config = dict(
    balance_loss=0.00759,
    rope_fraction=1.0,
    init_std_o=0.0,
    init_std_down=0.0,
    max_steps=9102,
)
Below are experts of layer 5 (counted from 0) of a mixture-of-experts language model. Rows are named router (the router's row for the expert), gate (a neuron's input weights, with its number), up (a neuron's input weights, with its number), down (a neuron's output weights, with its number) and show model dimensions 720-767. Each number is 128 + 32 x the weight over its row's rms, rounded and kept within 0 to 255. Numbers have three digits each.
Before each expert's rows: "raises" lists some tokens whose logits its average output raises strongly, later layers aside; "comes before" lists some tokens at least twice as common just after its tokens as in all text. This comes from a sample of Wikipedia text that the model never trained on. Tokens count by the router's weight.

# expert 5
raises: "-", "\n", "|", "The", " ", "=="
comes before: "\n", "-", "|", " ", "The", "In"
router:116091106163050060060157113067178142082130166117172125125122146157073114158166197120187154158120154145131196170059138126075116154110119194104157
gate0:096082086171126142161152157134156119129154116163154094165145133100129119138117176194083143113194111123202106129152068114103121095117128137131112
up0:145081128159139107143145146134167161151109087140164085236161151117149166116118163192141144160114070147136111121149060116107075077141127127096119
down0:121115143119128159130066096200093118153146131091174148063134126105154100166106174083179170146101098142104140143101140123153143148148112097187185
gate1:136149127117158094146186191102134091143104132148178133166095149180088156142123214079154142166130106135111120131196175083157098084114115157114155
up1:179121135139129157150112118159126133078130130153118137123126138092151130064068103153077157099084130159113143147131132142115131126103114146119127
down1:179161146175153174143114104136098082093128111089085158168194079176109111135107150103186147090209168138145112095078176074211122105108103104164162
gate2:137105075115094089098099128091126154105127100167110188118052140150120159108155112159139146155114066158111127190083107123103151184131139177147139
up2:133112203091158187134152130113137125115104117097106059107167143126164063176099145096116130092146164110129149110174139125149112116167159093125176
down2:103083144133155115092095169101126185145152160146140137091101120109138135146119137137177131151121133155104127102098091185062150109164149116126206
gate3:129146138165115103122130104176086170162137144152150088114083145121103148148123181114137124134183067144139095157163156200150083145067109121108129
up3:131136150132116122114156059149142166178113133092112132154096149076141142123187146138115137142099111122127147099108151152201144113143179099103146
down3:084090115081126186098135100166144094106129104100133144128088116162113133141063136070138136105093141149097125134206158124118108125170081103153113
gate4:139127079131057119074129157145109113070087108071134182158107082121104177131189143145136135177174142133085087197151164129120136122137124095115045
up4:155126119173139084139097182097134164096129072047157134166151109161120127106197126151153091139132149127140123153151150112106074094121168134108115
down4:061136115113122117084151129096177156111105115126123152151086125110107118131127160130168122126120087175103127099138123150078136128150091081179124
gate5:103097128118122160141130146161134154131130141161119129099174146079159105128162127146139157157151128093165085114165132150116110131102128110154067
up5:148085102184083101068152113129156144109123135122126124120138074137138146130099096155140139107105100097129161159102134121090113114094104103141140
down5:115189103212176116143136081094121109139115130139212116142124148141109138101147120079131125146121202111054147076080118161103066146120091102107096
gate6:142116112107168157103119098143133082084100106176085164096138157152143095114114142085088151212216101151146117107163161112150115091106058166161123
up6:116106124138072114183118142137115159133179145081144100165122077097122146119115125171144115096044156096126152127105105129131133146159169096101134
down6:138126163098079055082119107170129134146126184173098109072090131120114141132204158143209135144149090097141122159125158123141087063125122209106113
gate7:101178152146161174127155110124181083123180130052139155144066138085125147131144156144135116205123139112146128158098081129167111125120125084118140
up7:113125109129158177147135130127145055087115143109147179128074132056123127116154155196179127167115171129153163118152117123146123121125142083149147
down7:187186129065116136209122104132098125177133165080156106101157106099119006119219152097127113137069054179112141105117126088101179082101168159138105
gate8:132184104140114160116064118136172102150137149108170164112120122145125150097164112090086147119075114173119173076090121217156153122115120141149109
up8:153149104137143130177162150097128121112111094238141145147125106155142150149094146189117118115166086147075110138070166054147130133147162111146157
down8:150084124135105170095116151072086123133165156156132146108067121132107063146139208074076098096109115082090081115126113109094121165091098193096121
gate9:100098168114170179119114158130121160192106071132094144133068151083110081115141138118134101130111120167118112182052116116207089156050117097139110
up9:119139109130086065147126073058140123054069149113159114109188158167142180146146115124106147083119157120126159147190071117028215128167119124134120
down9:106111138155141126135138152194131127138147133189183142127171103107135110135205104134118115107053100167189152130143153101126146104050152151107099
gate10:112174153122139172138150115119162126084117131164137096095091088139126120101185124131127146100096122184162150115085053106140141106147147184063132
up10:155105121158091122147150101172050095236164091076096130105151153102105079086131107125138093124098146125094150144188189136110113154160123120108084
down10:176153170129143172087090220099109151139139132164124164136101148164153110161124114131094139173147105135133128105090182191105170096119114173131107
gate11:138087165111128107116133181130068123094173151109167135141126119082144127146144149152159068160087114147170125129107104132110183128192149108168151
up11:171080174177091090109115122108103167078133129150137097152111122104094122142118101126134089107115148130099095235096097158128174129147147106164086
down11:091079147123095136119153147106127082135161133119149141105179144097161149146093123140141116094153126104131134112157198106140130089150114076137035
gate12:109161157165143117100146137111083119194085019166072187155149171150119106162092129112159063145124049105094105137112188152121129138092127179155166
up12:132065110186172146106115134079166131174128102117134181163149127125161181108107146144147096157114157100124135199085139170146167132132106122102151
down12:122125082127166118102119136141073094161085100174110138107198145126147113109137176209164085146135125122097181106090163171105164124144130157164152
gate13:114129102140104131145110035138160163148093135133146076137109101170158150153105153103130145176156130123186091129117143168139159128131070118166125
up13:220081159184147127093103128144168080097114089147109132179137127033122145112115130100144139118120075039092129165109100085144152085152170145107115
down13:097117111145153125128144141130158153088088172107128133137111131088192116129111139125168182090125151140106140104138123077055058072166115117109167
gate14:139107111077062123099166117160133144120118109103120156063130119174161153148163158142154134102159150110106124072153069057115138136108141090149108
up14:095102062115097151132198133191123126140151158112088180077115128173145154128117178090137125133169136073082123122172099116098160147113126131120137
down14:166085119117201112076143082131123156082135173165106107063082119118106156118100128088133062192154110114139095138107103073144154136131102161163116
gate15:167110043085092154099121073111117103167157095130144138094107092081129137117109131139139148142177058100153111105132019140167099119132135092117173
up15:109123130111126141072145105133135170120182098101126089117093141125140109093146131150190150145118073083104147159142144155093159116117163111088116
down15:124100129131179071204137112202154083143194119112102187133189118084113178135085136141115183122118147131148117159191166116080083136118128194182093
gate16:098078151141115140156113124165127095102156150145142117128110116173132147101151058037117134122171121146139116150139148114091128186123089103117104
up16:077150088159132147094096131110087122126133132084135106096128111126120089123084081147106130108135153183089093146085203173091126175119092181129154
down16:081137163141100135130106138155099089076118096153113163140157138106082104163104130110101106098155120118118152112149131190116088126160096149126158
gate17:101152114083116151103112158099111176111162139097141085126081121239139133113182174119082152133173162124157091107122115099137125201096075108099132
up17:088161152096111139102080205156137131090140134046151111126092097187132137099155162159125141097144143134161105099098122123123122178121084096104096
down17:184132171149124142138122111130174091150207128123139120109122148084129119107103113170119128118087113151156139133137143157252152120062072133126161
gate18:183034100128160172136119130123153130176141125153079156090107095139175124143117153077175083124097175139139132108128099149143105170130127119182157
up18:163056142168135141142092107119090106141081109115076128115141110142164146094100119143183134090148171129051126143135126135135126173186151116184151
down18:111150140126076131104096083099163121137138100132092124108149129125133204146132143128119080085121109159101058095142098157094114086140110119142149
gate19:156170150146127166152135110138060118136122103122147127087135161135158133072150136101136084107121124167135149117103097091113152018122118132189168
up19:179075137152146146144137106089057155150097144155106145000081125142144091124127120077154146138115102152127162105108119137100132083092130154181188
down19:091127139111083082121102147104105145081170124099206119164200195099106159182159137168106110128080071081178123200150113070081141120181128160125087
gate20:156135076125110111129092089090107152075106093179098134130152108093138131129179164081120160140111095114128162136128095119211181116137157162094152
up20:106132084147112113125121055123093160100082120123099135090067107095141039166208132121166096130084116140139178167175114103160143138122164097122163
down20:123110168078217084113129069151159115145138116069115113140159200093106151142165106134054120160116131080119145123151152102162183114183127077141062
gate21:122128113085128163134110087112110159077168139175029169116089101134124101118076087081172116093149134070087159146013114085046158112074113141085100
up21:129101146125091111154121136185173158138159116101138113166084111130146134122091142178112104072130159104177131088212140119081154116126132116192117
down21:147165123131080084110102190119050118101085134102078181133098154136190110132117000098164121174149143088115100083088126136103169177145114131166126
gate22:127155117161120143120140146135106073149170109095113170168128159112149128106134171141101045180146096164117132123104089151116060117163181104192142
up22:114164120129115157117179115163105128135144124139128124229104103145128143124115202170178086159098084131089079144126116123108122176175210117137113
down22:144154160127159081120109146122054122126129125102129120149129137133164121114106108149162126122122127106080095140104139154166085106100098088153105
gate23:109149145146120167087105155102159086136081158166125121110085175171140111131161157111118149114093171210127177098115131135155095113162102150143119
up23:135122110105144070138163120151098160135149096087111122155139095097118140119077080109130133149206146078099109164106141118127176139140134080152146
down23:158118096090119122144142164135141090094117112110113097073145117108191183147106130130139146095137214130063109090122137098102127152153099102104142
gate24:176150161188109174077116132111152106101089132171117136129097120124077142125137116122118126148102148140128178144201138103072139060137153128101117
up24:136136132192123146128113152098157134124087135159130124132090171122163155134170082084069166150109127147101158133135131101138139077110110152129139
down24:068152162114132060135091164108075103102140168134142157107128149117158148127127140103122113151091051092103112058121109140055117114167120123084091
gate25:110104052129131135091133112137174116158119106174145174167128145143150113129149101070124119139141167099128114093046153136136125168138141139119061
up25:137088141099120113106120112143134093181131135117145129164154122156081139068110052140098149145163150116088142125073084161131138199169116091132086
down25:190105172134134081133103152171065098146136228119102175161159125111168116168071161073146143099144159137157109119111122096098171130145165124171180
gate26:140107137153148154093139074153110105131146035144089148112127082125117171146199129101126109126169098060150117150195155110072217154102133108128142
up26:118113123144126165158144117117133097119100181098090152100094106099148187119127140175106142139123123111159100170132153182123066095144162111148119
down26:180183161111064126119165139079152152119177100139148142172154106150115121171121122124122118118163142117154145124172134103138115129171109175115102
gate27:040203106122078093160097062125162166193127109166111111126155125147144211146129108205117049093093147151160093151159113111165125122121183116137153
up27:077151154142132097133145131090181130180178162198115153126164112082125151124133157164099120108137089138123129134169112098129167115155130109142062
down27:170081098150164172127157118135178099131105170092159147117124114181172144136116124101137118135184168126135112116167184042094152097109126102089135
gate28:093105118135099098198102083106156101134113119138124137143174185175215163125102141122145127128132100170106108113093162160189124076120164116132129
up28:137098079090118070101149118100102149146186103179127127182115103148102149058113129100174143077107162131168196129164174096147105083152103143062137
down28:114204131125097096144119114110132111096038209143112146128066112143136142165119101127135103126139113114109142106128084141127179135087055173129122
gate29:097112132177159108164110125100147106110171112149170206139136127174099182132171111118116168067114162083125103184175114135121218091114128151126180
up29:161155137087103095122168095167131180118065149166101057141122093116119131098089144183110121178147077150128122104129127125181114105091173122167126
down29:066157126116158125227149134135130137121097136079132135121097122141103166180127098128109168149123048112050081180090139135115146114139084141141142
gate30:140146095102156134163092131054062093070100130149201110104165133209167128134141119177179094100026146117087163127150157162140149161168151132170079
up30:134132108133097163081121111064062156115086071140131130120156103155137151107127154160136113128128125120117179140155142119135103135185122125108101
down30:152146107109145148128117157144128122123139102136160159124029064080186122160144113077196134107145111066143129094090138080122114129134119215195105
gate31:113112113167116143173088132095124093045101107106111105101143044138127119159173098138115144117120123111119143143100075152046131164106113114183035
up31:096090083152144126175118098140141176089141148098095125091165090165150122100117095095098111112089145159100130115126177072165120132214118141057140
down31:099127198171119112110161128128137162158125100154103100066118087073179161131151142096101137152111161127165178132125136190162135170110173170138111
gate32:163088135134129071107138090142121138152107142115127077127086084124180156138158104130096154151113134100102056191173132129113105141083073150114131
up32:169145117149144121137126141093157168153119135055126096072089077092130149134172115147084123136134177097103105139117178140111128101157098095138123
down32:094124178111100124135155142155130086146140051077119128129130135139171084097159131146135045123103099135119138164096160113140159118062157155146114
gate33:137146149149120144086105082178191122130185140116119142057071150103116150111102092100187153107199136170127112165125129160096155088193141125148173
up33:153128151136133153100106093159182121119164177151098120101078155105105133144107099135139128119137133194172117144053082091093062134117065140101109
down33:135157104113107159144133108140114165139121127131140170117118130107079111126140124085110187115133123132177114081116147176141131056110161167107148
gate34:130110176110107100100167140141077124099170091077133133149114092037109160154102146210124149169137119124068127189161145118146157088149103142109111
up34:119121125162116146104127104133158095153140111108146149109156087140105152171139126106096155131130155121143175184068179137169145123071109108112141
down34:108161131131091168126106143108128136075162069115171136198139098170127122097116159110106113103105063179111174056075145083108092151144104071119162
gate35:119107132166150089150131165137127111135171147153192123128104127129084134120128163131122092123138086153130089162159132180155117127113156156098104
up35:112129086128104130099107177118111158062131057160110155085164114117149122173121104169153136118161139196107123129132106095130116143137150139138153
down35:167107110170103105149109125159092126089078153067121122134078106103147174128131100067121154164149148128179083084170138048137193156128145127174130
gate36:091107095103139089200106084127100065125129109090178138088180096124128105130113100136099131131135106118141144145241041137133143105137150101207174
up36:153148125137077108154101085091137208094149121146113139095164168114132122105154117121099122122067142160107118112090118137092125156137146124061133
down36:153171101173141092121107118107111119127140133116144185144143175106105130060112162102165141133092149092138120152119111137059130151138094139122144
gate37:173125137118131172112054173165085138136088134098122102167088135107134215163196083105112146161144178141136122105075151168108113106106158102144159
up37:117098086136109084183140160156107057145137131079137145083112144110146157151109133156099163110130137131136088091142127145117128160150139132110116
down37:083133126118138129142088119111122174076116115142183123125127136103060150167114132167109039162151111144081075154054114195157099114112189103102071
gate38:118145114115104135134133077128128174176140118180095207137150123167126088086138157194063140126149159143172128094104092181124188089049111134084080
up38:147123132129137102041122129103151109058127149066159090136185156086099166144135136105133167147075054109109102124158123092134131108187092106140123
down38:105136085143115091120159079161107107145118156179127131095125110152154087126114118099134153164097067087132175063151054137132149147102156119112151
gate39:113064143171087117121153076120089096148144115101184128066103133156136158095126139117186127097086127116096090156132107135112165112141152135161124
up39:205137192086130096120146077126149104121108087065133133124177054115160115093119162139141079068115172141145126191134210117152084158139079129167148
down39:131090204145100117150144119125076116108115114077136173077121101142122149125130138126132145121102116129141118121144091135119115198155070175095119
gate40:158132140108162101136133140150109087140071148081104134116153076162129142107135145117202128161164124150169197100118141124113128102157153113126094
up40:098081136135097156149125121148124172113151120151160147117103181102150108137091166141083124073112126184108113147157126073121103120086106144108174
down40:165114121123083108115095168116105177155159172185115094128167104099087139117094134186176126157131120092101139175149114139112116158120173143107118
gate41:125189118046116125160146145150128085189119120091122054064103126172155145152160131171136217155111149126165108156167158139069088174112126107109141
up41:145107076135115151118101146125119159111141159122128123059097068174084130135161099104150155101060119121127145108143150203146103066166126108147121
down41:083088152063145187139102099190173083155094091162110106133110102086120118157077148063141170075117135158143170065142130131122102168061214101136139
gate42:126143150176083117128110152101102165166136056104188142138105170143224153111169114090123145168170123076136094121137107164113128108112074158189114
up42:112082135149136115101160112125114143148050071077132096106117147064096098128164102109161097090081176107138137071136081182163101154164094115145153
down42:151163150094124126131157132152141171133110074111102165151116166105172121082183110097230071147119078121137124114116124092064071088084101129127135
gate43:092138112105148114115126140125114089128193105104076161155150146141146087107083165191147144081118150114123115181108144152101114134153136122151141
up43:126120136149109154123133130107130099123083116120130117087090174078068145124091022108143113140119149083123130134111115120158120187145082126104146
down43:095108068139111152067132103114184161137169140134080132071148110137160159054103161084145145117084169161154116125227161200091117174131174146160153
gate44:155143107115137107075159087138073103112138160152113140164149157162134102155094160135122105122209115153109108131132121089164099136140137165157146
up44:101094074128159154096145106122159136136196097122137089160094086108114132076129143127103050117181154160131119143191139160033162026121110100160119
down44:134127174109158095143100126136116102128171125116094151186091159129087067126155116151168112134142130129162142096129175150078133188128142151131107
gate45:115145103132159124114146129104165178088127142133122122189101138113070093120108107207126105101187101115104130138139129102185188092088154187133137
up45:116158152158105115157175137150133187079154140142082152179140123140111159166062178128180137117079116110092132124138147085204163099101142116094117
down45:077151118105116174137053100160134133131184124162165119057141142156111122130097121117110097215130091165190147141117184117112092156213128143138107
gate46:148098111124149100140160088201117156150083130110169132128150107104181125106141190086189104117167168094100150091146113065135107142154140102067137
up46:149125087122145078115143118170133231107034092117159143116155137144197107156110141112157129123187208125138103068134119081129151141171108088152103
down46:085144118125086120140135150080143110153088185145138135130130114149123075071165164111080124120142164150144119190178131101065178061188109136132139
gate47:072096139100122156098118102083121090118205106077086119142114112136133126087140084149190109127105121090185130136095184102103118123138163157107106
up47:111162098114111068174057089141080145121043158166161091096097095118116115161088116078112138043166192152130081104154124162164124127114108131130133
down47:132123115105141212183132157116149145089131144106134139149101176088103141187101127110146172080135188170203099145071153121152038083115163082123196
gate48:091134149138156128089081105109060154110142125135158135151089108112071130172122172141119120131131157138096136160094113138184155089073110125171162
up48:136104092127148108138171127201075155236148097084107153164163090104078161123144093101089153130164125167105136114079153187155190132132098154127182
down48:115143172088132072154082088178113116055162163167067090172139138116102142131139159182128162098130099177137155142157072131117145138090134108073167
gate49:052119148104145140098110154108119154135109197087120126157138105127167074086082197087114133163144110141105139117124027080119114122190070140137095
up49:107113144164114119105147068107146154189129178158153128118137140096172086117155156095138155135132148151127133103180165087201148091163119114072119
down49:156130149073096115132145034142173052129174086162137118121079176106145158112115171139124129095088148147093118111157174168126114148128155124158149
gate50:111160131131119143171115145176154051116119193143127085148137121066101081135084137194119152203107088120133123086110114153156117067132110121115081
up50:174109101106150100101105153106099146145084164124143111086147069126173147122172152112119154152137094166154131169117086089078093100123095121122140
down50:121119115220094148104125138172131093139174151169154118133134153143146103148108131154106161131150124146111092185134124147108141088118141137127137
gate51:134163092125165095158141093117123104058087151107151033160113125143106202129106121129121088130108148073146159088155102095091065084165135118124164
up51:109156157135128159067147130125159160122129067190127123117136174111118088101178238128117152063123103147138122163109105115114138145165119140094126
down51:115149121139132119180179147142120113133159159154087152147148147197192148105140164184091125157096181134143154085161136106077115142150142159125124
gate52:161128119135146077113128138109180096132125186135131096121094117201119106133174168137126106103150120120152080166185128144096139100071195172126085
up52:180141124154157075093127153096169078158115165133109095094110100207170108134147194105129108106154116120170097131145142181135127086125144129167122
down52:078139164127123110133120120102138140136123132034088156177156150146121127154133076158131118094119013114112157155157143111128088172136106075125103
gate53:184157128137194131073126157089183126127134113179077140133146150145109133090163146121201115061173101139075090173144190113110158089137138120041083
up53:087066117103097091194122121167123098129105168115185118159108122123139139152147130159106165130104128179110188144147076146157097175094123129142116
down53:144156125108150159101162136085143121140119134151181207120151152137146130116171148162145116153130118103111114160099101076126144203135153153141134
gate54:138108108133164142121106092135122054144128074160094197132077097094158211129130140122155157140126067136091177091099224140100113119153170060112193
up54:130103080136150122142106108145146072111090061166115193156066089102158163156131130133175151102079073163075159117123188120137133122176149071092175
down54:159131121128146090160094190105115130125140128081129139143057110167131125088183134060119095121128115082128117135111129154075177145141089134159153
gate55:151096191133167131143102135154107135155093174121173129122132109197166133137076160068121115082173143137121128158134126150088150071112085107158144
up55:090134062122119149125119116116153176147161124191103104131176125106096157144145063185147126148123096103140130120113139080138081158125201143102133
down55:102125126045086137168078156087143168094124106117091149140203128139132078194095139157143154133043103183113119124098094140132091167105162168173134
gate56:139127182154090087166119153143113140093151191148104130136068187099116128140132061114075127084144112106089160156057140080116089101136136062160137
up56:173110064099181196103128145130123128097129080190089148136075157082155138141155124126126119126125150142131114128109178133116126094101147152160149
down56:105130179143121107194143109154156113105102176093111110070128130130063089113116169125120146128159129144137115120115130111121102171071131155116112
gate57:109144134113115174107145082087132082129147098098095097128089104141068122175165148117100178148117173105147087124043139097121133105107138120125131
up57:154129159128127066120151113131082142140053165086073094146115113101085140114120088095124151141148084141137109097122111086146083139114120149118126
down57:086112155096170104110152101161127132137137162065196184132141172122165101073130152136126131141125117125122132116125148120112147168174154106175103
gate58:115143068119124120155141008178154089139140107124106133127139111111131139128080115103114056122081149160131130149099043105190104109071128120107105
up58:130124157098143129116129085223072091133155092112148131120150095103122167132131104187072126141134136086083101118117135105164073111137146098152126
down58:166183155121124086111098119153110114135130088095106068066120098136129192131175154140062124121226128136087105133138156155115074150117144128119112
gate59:081123084167128123128070103126155141096164096109144124074084089167108112077130112107141116189119121141117161143125126183144108134101203158169149
up59:139148080097158115153115136138141094089150099124150224175143134172143083133152130092116101103214157148134128111112149186189189147120123137125106
down59:092154116133047170091098125108127111089072068141127147094121138089146117064109162134084117087072108092202104145107212166127179118081094112088163
gate60:084184090162126151134134144082093149130144117184155141109211127138121105144129139141109116112224217140097183126086119115097142141170114156145146
up60:128164147148089086147096135135144202137108107132147174130213152143145153128122132101085149113222182181172201117026138187130149178123150131123150
down60:129139108091128137129145099136112132090103160113111138127146102092172106119103093182103119150114137097125174143135171107090133150124118115163083
gate61:160130192156169128204154182124097093128129152122206126094121156190100133062149100211087128117192156171101112157166162126166140162077109087180139
up61:113118094152144120175055101164075139124123170105146135106160075160091141131175184127102135191129075120136058107160102142104078116099094125172113
down61:124107106156135112148120059165086112122159120125107105178123132103137130108089128092087122107100155154120149115178118132083155134064158152118139
gate62:132178109114108128139086128085114114059064129103115131102061137127108145149111146122169145149153110151173091103118131107154114132130131095089156
up62:095148162106139138122146136109171141185127027117117152127201118136139093094158185131142108089174150078159193102177073138093137125127123124119111
down62:158130182121092163214143155132083147146106089114161107129165193122128085093134081144112123142197120106143116111075166137104183129121122130070162
gate63:170074174114084171092102154145118118137157106151097102065175055144070119094144137126151155186121104148073141114150161117150139062151132092050134
up63:130098101117130167119109118074118138161121100171112122098130087152123172078133101114132143199131121152124118153134078109173119081191106105148132
down63:121141138139099135127175094109175154105077155111147062104093106059147169167149155098125185148104140115139171109102202100128160108113105177117127
gate64:101142095119106097121158141096140134107093070132100171129102142029129145151135158094167163122085093149121157101127122118151103114165189103146107
up64:140126140151081172082165130163098099116166108095188139142138103119100105127153141117145139192222149094154128175057183205038108087088156057122143
down64:140075109120134147159161122091103051158072095103187145108126111181085186126160141098184143068108109107128132120095151134146105133179082133149112
gate65:139084113117112173107109136122150098115168123166140134134120121135148113099138069123101210110120124093205149108149129167130168121114134120118191
up65:139114111131178132093130134155122089110135122144146097101090129115134080155144124081124072151101130151148104101089108108107130108102153118098133
down65:120146159112101177133193107138152131097121131129069120108099134166138078190156139172115083107066121066078099135101097146138045183209124090102165
gate66:108114073108108172148100131111091097108158133120138186141067143071115132163119161113178147161036176122131114100013112139178109050117093094094166
up66:119099096121105193121120137100090087105175114111170199134062138114102108148115149085178129180072193138109130142058128124152124072134081090120152
down66:108123147077099129108094106144164129115119148110191108084151130107108160140113174133125175105154131090125160164101149140089148174107141116200199
gate67:176156135108138098104156131145195153147119137164165071145164128160158091166112111101134151169172150118132111139109113137150091083132126150164186
up67:093105065148067132154170111094087135079145137120127160117081084117096109098142074087117063092158127114174105108111122117111143117182115108095107
down67:116139088114075138179137109174105099133132121195166117087141097125158133174175073119140124112147144102139140124071140103152104143142133141147150
gate68:100120147103106114065110135153146177090078142135125098185120153113134143135162157094157153078111160133146090134062114125146121120116147151053111
up68:073180196133130138114083149128158136116166086150107135038109113099107112147147111119158154116117108114138153126130140167075105127112112106074128
down68:168128138149154142195165119093110111175184118144202156132121131175182100087110185179168109128099133132161155092224099140105098090105146157220138
gate69:104119084151141121098152122114157153143135091168114109105122190124112137132180140114189152129123131146131164162165149152123246097073140213114112
up69:104163128132104126090150078125103084141102150115138107098082118151135117150173118112155123105157102108102114096101076090118073095112111132151067
down69:133108142136120075141114133164102121141077078113117154120133130103153147156174091104135138133174083135126129158179154090098088087127180118110094
gate70:131166117136118151125129117099117150089174113125031171114097132188099126147155062110087120166111098095118117176146097108136177153104159146099099
up70:143119137134119021103136155150168151153103160141169105119136110129140179129118213146147142167110133149172113089126129118134117085148090133176183
down70:125140129142085118134067160116119091116117144160116146134201139097094126114056093090143130134097135151131122175134128167158128092142160130111118
gate71:187115101161091095108131139130087088128186195114174176090149107123136145114159138145149149144136110199146136172101044138154119127145133175118145
up71:162109118156112122102113145151134103165165139155156154077115135122142103139154170066167178118117178144129141197071087160150143134192203116133109
down71:110141142117110108107211116068116188127093139136095134129149187093130130111140150113092117147103162141162097132178108146110126223150139129180139
gate72:089176107130131153094119117160143159084138166221147133211082151118105116099154216091167102198165133203115121142103124092151138139143094082140146
up72:160088096120117068152100140056103055156182115101111177141145101125103199145124045169093164051080069074111139062151147151115079100126134144119116
down72:097070114072134059158114179137107133145191106195120144113120143092133079151124122085123097116210089172104098119097094109169165117051177154186049
gate73:198117093174134122121150096161133083170141106161125110115088139192081201176144170169110095126125142146087112119167202128134101080123149131096114
up73:110047126079106108149127132086156160097147116159136108137143128118224095108089106121113111152137139157137161109103141130143181132145118106175146
down73:130133155144161148173139148174107181099115085127149100189136096083116102161127096118152160132124141101148127119092096111165120089161114069122144
gate74:105125158155136123113168114167148175135094110110111163111131112176120106125074137142172164139169164109108169102101176078124112109159115142141130
up74:076147102084133079141120102154096183183090177092174118128158116100132118050213087191136087113134143158052129062083210124119166166092110122118142
down74:119100124104090105166063111168106080127132123075129123121136204130151114129081057137115102181148170108106132153163113119107110159132090163089095
gate75:152132131108125131120088066183126158174175133160133153093129096159109086132090077169084111132031123127115122167090114112104127102055144134186106
up75:120169167142119116085148111136179139168160112189094135135091151118093162132080138122106142096088112139104060138165187163193118128096135109108092
down75:105112129112097085108171100137072114090138138064164103114109090090171073118138138166135101089143053117143126181087118159156136129100094137133154
gate76:154168138135125081080112117149106146181105147157124158138102132127184089130118122125105153158150152122117156096147119096127125134116133149109125
up76:122115120123145077066144146135172111149179156130147140166120142123195097125136096086148194141095096078142140119179130131063166145153072101046101
down76:154178107099146113198089203154108182193085172152149108141108155136130160165135109124135151158105120066165154147145163086072124146106110150113104
gate77:094057110156105116124127149053118148074077116140094122111132125120131103137096161121042092132111072067141160063125172091125141129064109136076123
up77:124097165117097180177136115119091133072109114116201150132146146092119142114129153126106104119138141113168133069127169113137122115086095096098131
down77:156216095135144185101131175141143113105086114120159110165147177143144186103105133156157129111165132118141103166107148113131143158113079121128135
gate78:153079139107128162146139120098110079142140108107153109110075096174113150056123121101105112075035171094124154166096151110136135130183129125102100
up78:092133141164128128206064122124162150059098153183001179096132118164083146154162050135123105103134201062087108163173174166079131104070116172137124
down78:126162153089094167113207200164089125085133094107129115127174169093078164159143177131154144137155089105146135153129169110138203077107118066122171
gate79:128054124134147152158130054123084091119123182148144137100094174089140116130165162075113155168098053153056079161108165186168148079165106174147151
up79:132109077152099143133142175148152155122115141084130113137166166207148116077169181137158091074132163132098129099166143077100135128146152129097097
down79:123117132132142184113099152122137121139152136101102165167177109063151134125169100116066032153171116098091078136151101091066164112158066222141127
gate80:170124128135147102088117152183204128153088093062118120159121133146118215159151165071165127130095136185087151076130126148155045121080133114096151
up80:062123111115180142163107160077087102158159093173181103115157175128154099146107090195086146041168209098183144121162154140095172135179134125151077
down80:150115119168121128120123123151102127066156162145135169106105094134075168123144128080147084118103067129089116222110145113141160152164120084102199
gate81:184123120160151118187122140160159128161109117129087133090145167102145140110220119210133128153203117165093112142143106145100120067162146145143153
up81:098087107094129161146101167136129126118103075115152147083136160080153104137153073097138056096135153104089142146115098134122123123139190128126177
down81:096137131140148101109128100100134135133130053105133179123108102129109183179101147114136139130142086165167098140102158134154105117085082182107125
gate82:149071109128106134157106176121092139158088140117123124067086139111120180119204160101121197121083183150161095227093133155088131183134102134114087
up82:149064065104133153123124129124097161128099100112066110076128162123086184143181187145096181118136199151169106208116129184086150197124076106118102
down82:097161138150117138161120172150116129127159184110134124109141146161142143111137138115096096132086152099127103116141126255152174169128094122119136
gate83:139166118116107088093133153080127134137134072151112133050137130142122099129170198124118166142136112124115150141135120120128123125089118144098137
up83:131160110113128094177134148105150153152104117129131162159146180145134149179090160144127102140107116121158156162118111118076138155120124148122092
down83:177078161105163089140141126131124110158104115111138110162184202127084144133092088155151147160103150156093098127047093180166087124153090125156134
gate84:142113109128139098055147151155133129114151097129128118148119079120097084106195142207140142045142102088148106112144123165135094110080108166096121
up84:132089147198101132141103124150143103090126157126101145163153124142184122156138158078126103107129084120133081164146106129164103048125154120161195
down84:080124130103148140163111139127133134172090185128130084118123122130113196142080129120124134100101119130164150141115105126124076084129179148156165
gate85:128114130095136136115138163118142099114121094119204082153152092120177055168152103129129149071035105052108093051045104134159119110152164170145137
up85:137103091137122105085148113148075033113108106123129226132124158113045147122137142155098087159185145094122156118138155134126128204130138144097156
down85:153134114103105163162156112165155110154118103110143119147119130135113126093177134112138113146131156127120127150149155109120169089213124125078132
gate86:134124116158139122089139162120126186155128084067134134128100138080169075158095132128167144105164070162131170130171138129143108137129096102163127
up86:136097146184117152150109135141135200181074089090166168129124115108150145135104112166196159080119090119117143129172115126148109097105083111180129
down86:147105128086122142140124092097111110121081157194097104098156069076129150123127100149174107181066139107091091167123109079102135175119138121077184